{
  "num_hidden_layers": 14,
  "hidden_size": 384,
  "d_expert": 64,
  "d_shared_expert": 128,
  "router_score": "softmax",
  "shared_expert_gate": true,
  "init_std_router": 0.00957,
  "tie_word_embeddings": false,
  "optimizer": "soap_variant",
  "learning_rate": 0.00521,
  "max_grad_norm": 1.0
}
Below are experts of layer 4 (counted from 0) of a mixture-of-experts language model. Rows are named gate (a neuron's input weights, with its number), up (a neuron's input weights, with its number), down (a neuron's output weights, with its number) and show model dimensions 64-127. Each number is 128 + 32 x the weight over its row's rms, rounded and kept within 0 to 255. Numbers have three digits each.
Before each expert's rows: a language model's description of what the expert responds to; "gets" lists some tokens that make up at least twice as much of what it gets as of all text. This comes from a sample of Wikipedia text that the model never trained on. Tokens count by the router's weight.

# expert 52
Single consonants and short fragments in the middle of split surnames or rare words, as in Cos-g-rove, Biblio-g-raphy, paradi-g-ms.
gets: "g", "w", "f", "th", " al", "nd"
gate0:109122083090130160087140071128170106128086075107118121089132174170167138102116124109137120065112139127199133158105081124151126101136089116144066129174140118118105114115127135164115185173104104
up0:124099117156112143149153133105106125131086126156142197130179105141161140151133150150126162116131121087142139136083100104103116146164109098117140168163178126142103104126105111135155106206114118
down0:087156122111206116116101132092145191100130150143126142109140149122121104180161103182106112162097129141163108146148147149102138124129139109104112122116110150137139094128104153113142118131150126
gate1:178126162107092125151077152145166120108105101168120180114118148066104190140156157114140146071121103166134122077114104138086134135125093139184131092143103178107138178129121146095137118103114162
up1:177067163133114085110152139166118167162078125155187065116176103100145064116092126129142105119127095076154132188126071101103134142163181130176122061163114064174109131088167094158078172145120164
down1:132141137132161174154145081199146100106153192155084102103155123209213110067119107177138136112104103094130183109151094136112106145131157164090091143154112136120106136121107106135146148137147124
gate2:152163143144155097094111090128176122148044164176111163109124147139139124121132143129181122123166153084095134096107097116192153163149157112118176147086082116108100149101116127098127160119125072
up2:169082095138130204121146211100164182089147168137141112157165082126147174158149124101141160121115121151088098164133131119139097126120171103099135130144141115101164054174086076123076142104141113
down2:172164118110098175115122113140114191135056158150142140095117111124167059122168155139183163181171135138086143101143107113159170189124102092118131097117093144184238093139069164109140146146135145
gate3:064136172117186116179093176119103086171099124169095151109145160121101119113198113163138152113038150184150102114165079141124100109126163085120118114124124098075104145135104151186120142157109127
up3:087076120143152113113111142093078145116105165170084127052168113150139097074173091170111148092096142176102149180092125159111109130161096119128178141151119091124155141157114116125131142146117132
down3:128168087113093110127083198169103168155096189166060099179177190124104098101136142092138113145083102114130115114112093111160126134124159123094135078134098146099160135156126192127117173102103104
gate4:114148122166090113099180141162102147145177130119162169132183112178186135104171097165190154160113079130080160164141099138115070192152163073127209126119136099130116192115159132077203126113114179
up4:139133129119151096116128144158105189134095160177087118186123101122082148111126108129117136092050056100083207112066105131133116155128132082191160117172118107097128141178175156066152113174134104
down4:073125135094066083176122103172173162128176122109152107063090097158110149086071144042114096132131198118132131158164109175139132126124135108092143137109132142182129102149193134108117108160134109
gate5:150128076145186114131099114172164186172130167152102154123122156099188174141119105128124119076147157084154188139143097108159150141093165127118092151140114112101095100179131134154132093120181137
up5:127185099136109119144101151089142065117154129137113152117118085107152122192160123140108148167151101147090138130083133101172162152196128120169143172180161129162185049143096116128095103115134125
down5:116175143140107107184096077109160030086119131133128173131111085126145131098114154147158141115097090135114183115090092125098135099079118139183108139188145083082109133116140098148130127096154088
gate6:152153140165137128123142140130146106152106132131169169156169115110129127107143155098122139165174122152116135125115150120195087132088116154197044112097098143145101137124130099140116117151118093
up6:156129103178147084154150127121119114106149158136191109158157093165071125125090184183122098151155176174108172089140113068151190074165100138112124150151156079093178151132113131129142160148101150
down6:107088177086129123081159137158141126094080186168123094137121162149128127125109102067152154078081123148162121164127156109140135139126122140110119159111106136116050162157133101144184073059134123
gate7:127139130151161149105135120081105139184079104120134160128141127138135148112080115158171072146133134149131122145160085128137145099149141118099117137093157082151151087140093158132185140140149150
up7:135100133120146159102111215123103119113175131126151100132096081096142097107137126120136116091146123160121140099158147105100094089142151115164155100152150153124104114138122119126190138145121163
down7:158167142138118102133180157173137166167125087160140113120132105155165094155110136198169101140166115108112128101194151136136110149115178151176175066155121138126116109121135106089129143091132095
gate8:083119139086162098141082179193074107117104115176147142173153089121123143157108133111170139158109200081082128150129092136133187150146124122103211148158183128174127096153127137088089141140106163
up8:121164174047122112146106139198079136177086087153119115124128114110141155161120136123170134165121111070083177191108053093076099128176121177127128131133093103145161059129159150035139147160086138
down8:133163155058100132146144171181122088111188126123116179139120079096151045143075123121136106129117140177160157141154133062063133108105143107113104078132162166136127184178128142127133088130145151
gate9:112146094163087098147122076072173117081135136111140141101135189091118072166117088122111154147137223129137085148142079165160162098074078156111153115085126140108137166134103162152163138119091153
up9:127094123128186195164166100168113170161138079153176153111080121119094207139150099092130152112114150157114123095117146119141142120150122099121112124148131135156088148105155106137111197146120106
down9:135154155115102153111059165132067123138072167109149094167113085162091104149147088112167140122141102170121144121147139194147136117136154121125108129119178124110110118103100126109127039149058109
gate10:165186150175090162149100106167107180124161121143088095117110148095134119123170109117134100124126140101129148121158050131146143068137149167176073055141110112095129127141125123164160162136097166
up10:089204144091152146168083179153143165121133201160112152108125162127109090145094149087147131145138123106136116171136159173142128142129158032055112123136099096141124149116092142091089133114109134
down10:101145077103131078137130162118166163098125095131113213138085097097140109090096075075102125113148122145142112109089112081150094133110171143142125103141122131103095131121109143163077151167114201
gate11:158154172143121161092137109128126103164151125111108088122098173022122151087133101155113063195134140101103121134147204123175163158100155129124137222147125095120086163128171154117086096148099125
up11:166105118112131098133125086126083184147163101123185134140227133188123133164107121111170161137122091172129128120120112126156097096133126118110141174100088130137141109126155090136135094170187098
down11:114100109089138164167140134093108171106154173151138136113115115076119154158130118086041060151077070128083060151077111169111066046161192142065159118094138158081162123118140111063115122094123128
gate12:055086129132110131148111138099156096090093071118125112091141125126092127093058110102105106085069139095166149177203154115104085125115134156144165101130127126085147101131103141123147169055146105
up12:120125148090085137124107162123132173151156050131146100121176110107123132121119120115105122082076122118105206112160143144133181161143142164110144131151124150148117131114105129061163109082097110
down12:177105184190145081099113171145102120120127120129190139134141157133099140138075109046108099153158140129078071106122076052142125151079126128117142143097115115100148099117115112093117122142147110
gate13:168102147106128208089146114149109145172156124154110142110130104121178139115203085180059129154108138130057143198128119149104121196243128138148156140127158150159137071158073176068120134132158123
up13:126152170060123098154104137162172202147090101062100144123149148187130179158133189170127088127176108097139075124187178103114161102163054076175124120113100154124160089131158054117139107100122134
down13:127184091147148156123125170181163190120089122119110107104086143149100136140096147088157118089142140111126150105129171182094115141118159124139083120075101124128073207132082086136125082197130213
gate14:136101161171117072116108128182195100138076152120201145144101100110159115079182071168198113097144169174139071099064140131148115066154090128152125104163136075131145143143135122122113130122171071
up14:137151148124151145145147078111148109103073123151126151128146096143154138113097135196128098080115127136095174085132126180164144125148116103087165117152178118100112103141122097096088167154145142
down14:202083132150146137036135196106056109103156184186101165141045119072099073154105092095151142158101095117081118140153125092180133123191096118129132100069081082111124116141106126098108138102162110
gate15:182107140131165126118137084187094124123145050109234160110147079145138140093117120133105131119154166170099100185117115155115157086107089075083152091110100128101126071150156114155176124128106181
up15:114138081134173166173198153105140122154084151098080137135088058098119114133071138094157178118090097134111122169130131149109157158118140125178164095148146078105139181153186137115116115182117146
down15:094102136121178073094099075115114112123051075136087151116130081146135116182142148131071105103115117193117135140141157117128202144138134164081104094149096209096129108139101049132066205134214149
gate16:165114152093115131098162107152168145067119198144174212150136150141119165154147142159130145079133184102127141078076140174087128095133074153067180157142090166101111136113125152126115163133138116
up16:127125153106085140164076170180117158059156090143098188157125097121092097109188138111165089111117142094145098093134117135174128108097071145094118105136131083125118109095173111161148158105114059
down16:131145134159131170159088122110169111085078071127131105127124154143172101155141115104088098143190112133160123114116137154108170167131079110097091120064123068127091113142119116114143166117159157
gate17:158098112189103075090095074087141074121088113124125090104121118106143122132097104148183185162119158075124157115119127155115146106089095154174140155108125153095140142098127061126074090083101132
up17:162088136088129071091147145163140119142169134155079144049094095094146168159192162168101166030109126087085140104111084075131110118155130090072147148093125159121068168070125097136083188140079101
down17:129156110101149172120154116130129100133122113101124144187065127165138200169053166160160103112174082100115140189148100146117105144148191166174119154189125108112079134144112153101182070140160112
gate18:103136145092090153079088201157111129143109114127088152104193152121159139185155105189139145138124149129166101118138109112044200139137078143134161132123125170097110125141099104111147121138138155
up18:152116082150073129163184089129086165139131165126146127142076151115087152039179122102105139112121119083103062143078157129181097152171145115065125115116130197156128152096158151189145113106094115
down18:144136169122169069136061129112154090157144164166152123077085061118092166130112125097139091155105111170130081098126093147100144144097141135112091076078158160129101111135121127103099106086129117
gate19:115134114092118105115113139147135136124140115195128134162147090194178104126184065161127165120072118109172122094136067131107130177118099142167189159148161109123121109121104138109179161143133086
up19:116113091100125134083091148115102126137134099075122065156078152093134117113140100184138096148145115161142126108155125124139094123167130156142113127118104119207078063151087174177164104143128103
down19:160129094170203093139146107079121113151198165088136131127120108135135126159113092196142130084124194136105054146060174091123108163103170149119167114120105137133127117118069123153135155151170094
gate20:122117081101181126101097102179094179151098100115136154155127202160128065169169099136057091080154127135127092160057171085129107103110088104128143166132114139118085125109106085109192133144112089
up20:166099174134150115134107164161124131150106130086129142152078152140131149174234099126089071108134105126174166173130141171082137169070115105178168090152171128126122153122141120134147119124142129
down20:125106087137140128127140127137142141131145155118136057133211105152050125156099073117166136122137131123073105129096121098106039130069146121130141096160157141092028132134150148122128125113085129
gate21:106108164121105084101141067110159139154144077133149117113215102175088164088133179164110108126172125140150159131097151152170114151083042096128107097143136129141134125122125084118185094147116101
up21:100130047088143181147165125106115153149115170145103157164111120121108146190120151172197107169176162122079093153145175049099108122179096122113114192105132155123094106115153145107077157133137154
down21:108106092114164178157102108162207111147181163150130186138171086073102118184120160125125112092182181085131157057143151106073117111095119147142116111153106100086065125098142194167091122150066160
gate22:158152158117033027104097148121149095181075175125143111159121125115147123135090136143132139159122066161154133120137166152093125117076108169126174152098076175084077160157142142088153140159095098
up22:141142191118203177129163108160163176198140131134132116116171125110125153149115138158199099088117124137059107142130105149207149130195094118174082118123112135152157079125093127154096130095166115
down22:104098188098102103152153111124107128119129136152112109116096140141153141117094154086141182076112167095108076133119077103105153145170100125093149072141113116131123141078089118183066096109153089
gate23:142137110102152112141106097104155111134095156192075107149135160094098161151091166123154130108140141065054085135126107069124075102111114062144124114129176113105143102095108109136129092109137141
up23:184162135120172099116163130082135174170156144138161069162121142175086152154095085122078108119127134143162104105132095174083148137137141099141102127161151127106104187162127164123162130139108109
down23:153121116149166032134174147091094101122168126131090154132106128111116160125110148115101111131140178125104152122139108126144161093146128101176113114105126130169158138036177126123150152092158168
gate24:128105137119120180105093142121124143081070107103132091139232092145110165110155078151118159146194135151131139128132106165091189156098111148080192124142145124134120093121151117091072106124108176
up24:169158135147140093145137117097171124167116079107115110131149102130114143128104139069145092173118094119123165138171165097100100160149191128133073109132185130070166159117105076161153146125103104
down24:175111117107163178115092091103119130085162128109132078123145129156164168165091122111142149098122173144116148120095122111065146097101143133092063077142131123076129131173100173162109140156138156
gate25:151148140137137139106135102107151171163072121142116108151174137138079147217118195168133126104097120092125111149131129168121171130082112088073178109092064150169154093113135110082141130084095084
up25:103086140164138112125106130193133124098088142202138121153175098076161116096121134214116175206178109109110121070093176128100122136189147131154131124179117093167078145109165123125052130172130162
down25:106140120150113106152137128153125115137119137129132133132113136128088147149108119143150121068118136143074119107117156129121161163110128122109158156134137080122127149146158162084067126154089116
gate26:177123128155130126045151182118139112168132102096142158108145090097154145171189202162127149114127175127140093179140104130167185119088130130137137130161141121127111109084128134097180128137102148
up26:101177155143102174149082137124105108113181124111156119121118137142117104131216127081160149186166139105166161127148143165153093133099152133097088079124149144142149114111147199146100151119105087
down26:178119114149110076132082146106133094094138091129128147123148149150093127123129116108100159099151158113097161088117094136136075091117186147135084152096141106167100139143128096198178135122124164
gate27:134092110124122152165085148095147114109134136138141162151141151100148193116119123116100169094113109165122104126165181139174082168136113156137173078140153151147180121128153168078151093086112137
up27:061169076123116153140125145142135150133055149088170163144062097153082173121147102115207102133090189133182103078134148100139134141145171169198132122137170175084123138178112135119139087162124118
down27:050121189190190141106125151125145135150106131077126131132089133161140085089111125147177106103092151079111167156109106150156155126101195119166135146112108148085141162117102095027148127086073124
gate28:128109145147141087156149127115159160137107142141072127090119136091092106141152141111115175175121079109122153162153109134047134155165149126087072059156121141110130122151101101094157149161135170
up28:112122117118103146108128150152169133094120128132125125111127065055132109108163131068098158070119101103133083102177110219150114199144116085111121128108149118168110094104110082121146121146135136
down28:138121121119142154144144114220114151114152101138147103088144106068097094112127097125088100132123124182068073107182165234077076139144150127140133123123110127168146142135115113126150157166082095
gate29:153072121123108093085103170137150111164132129152058171187136116148154137114096154143103208109159162147093192096135070149101148126095148109119186182136129120135220066082078148111131121067081113
up29:135091128147145185126133139136114088126152136091156177128080144084117157145120115103131161113144110170148136075138164116148239156161144109092099131080104140063120149132154112163100204139168130
down29:118121163150159096117131120141140157165120074095240126126124229119203079128120113089127090160107167075156143114114118140095114148108110144154097132096172172161122110195101118103182075162124117
gate30:183032169146127106117096138098118131136119167110133119043130141112138156098178157169191115116166149130099101121135153184103155149144143089147148191098076158110099147117116113121140121136124153
up30:116095148152102114157125124082145089138123109175126076145067137126095179080162123059108088058079146109140146158179109131149078100141080154089100158114151140126097123138108117154131133104108096
down30:192092116088166108117075049084221130142172101101179124115120141124106149094164129128083124108132084121102132124081145173138084186156101109094110111139108136172148129156124084077123148168131162
gate31:112163151116073091082170139079120132149115099135184108126167160136067151148128170149094153135150188158067114179177113168103183116145130142083083165134109156152152111136161132099079153147122127
up31:115108139102109149172169108108095069148122098142164106101171190145119126155133143134111127113109231156115176140099076173122171147131134189080152182111118139133140147171147049139077137128162125
down31:204129122093215131168158082192137103184097148138095080124163122141106132069144145153094145151112115136103131082177085116107086157125113083157115109114132156113143147109082150163092068117130116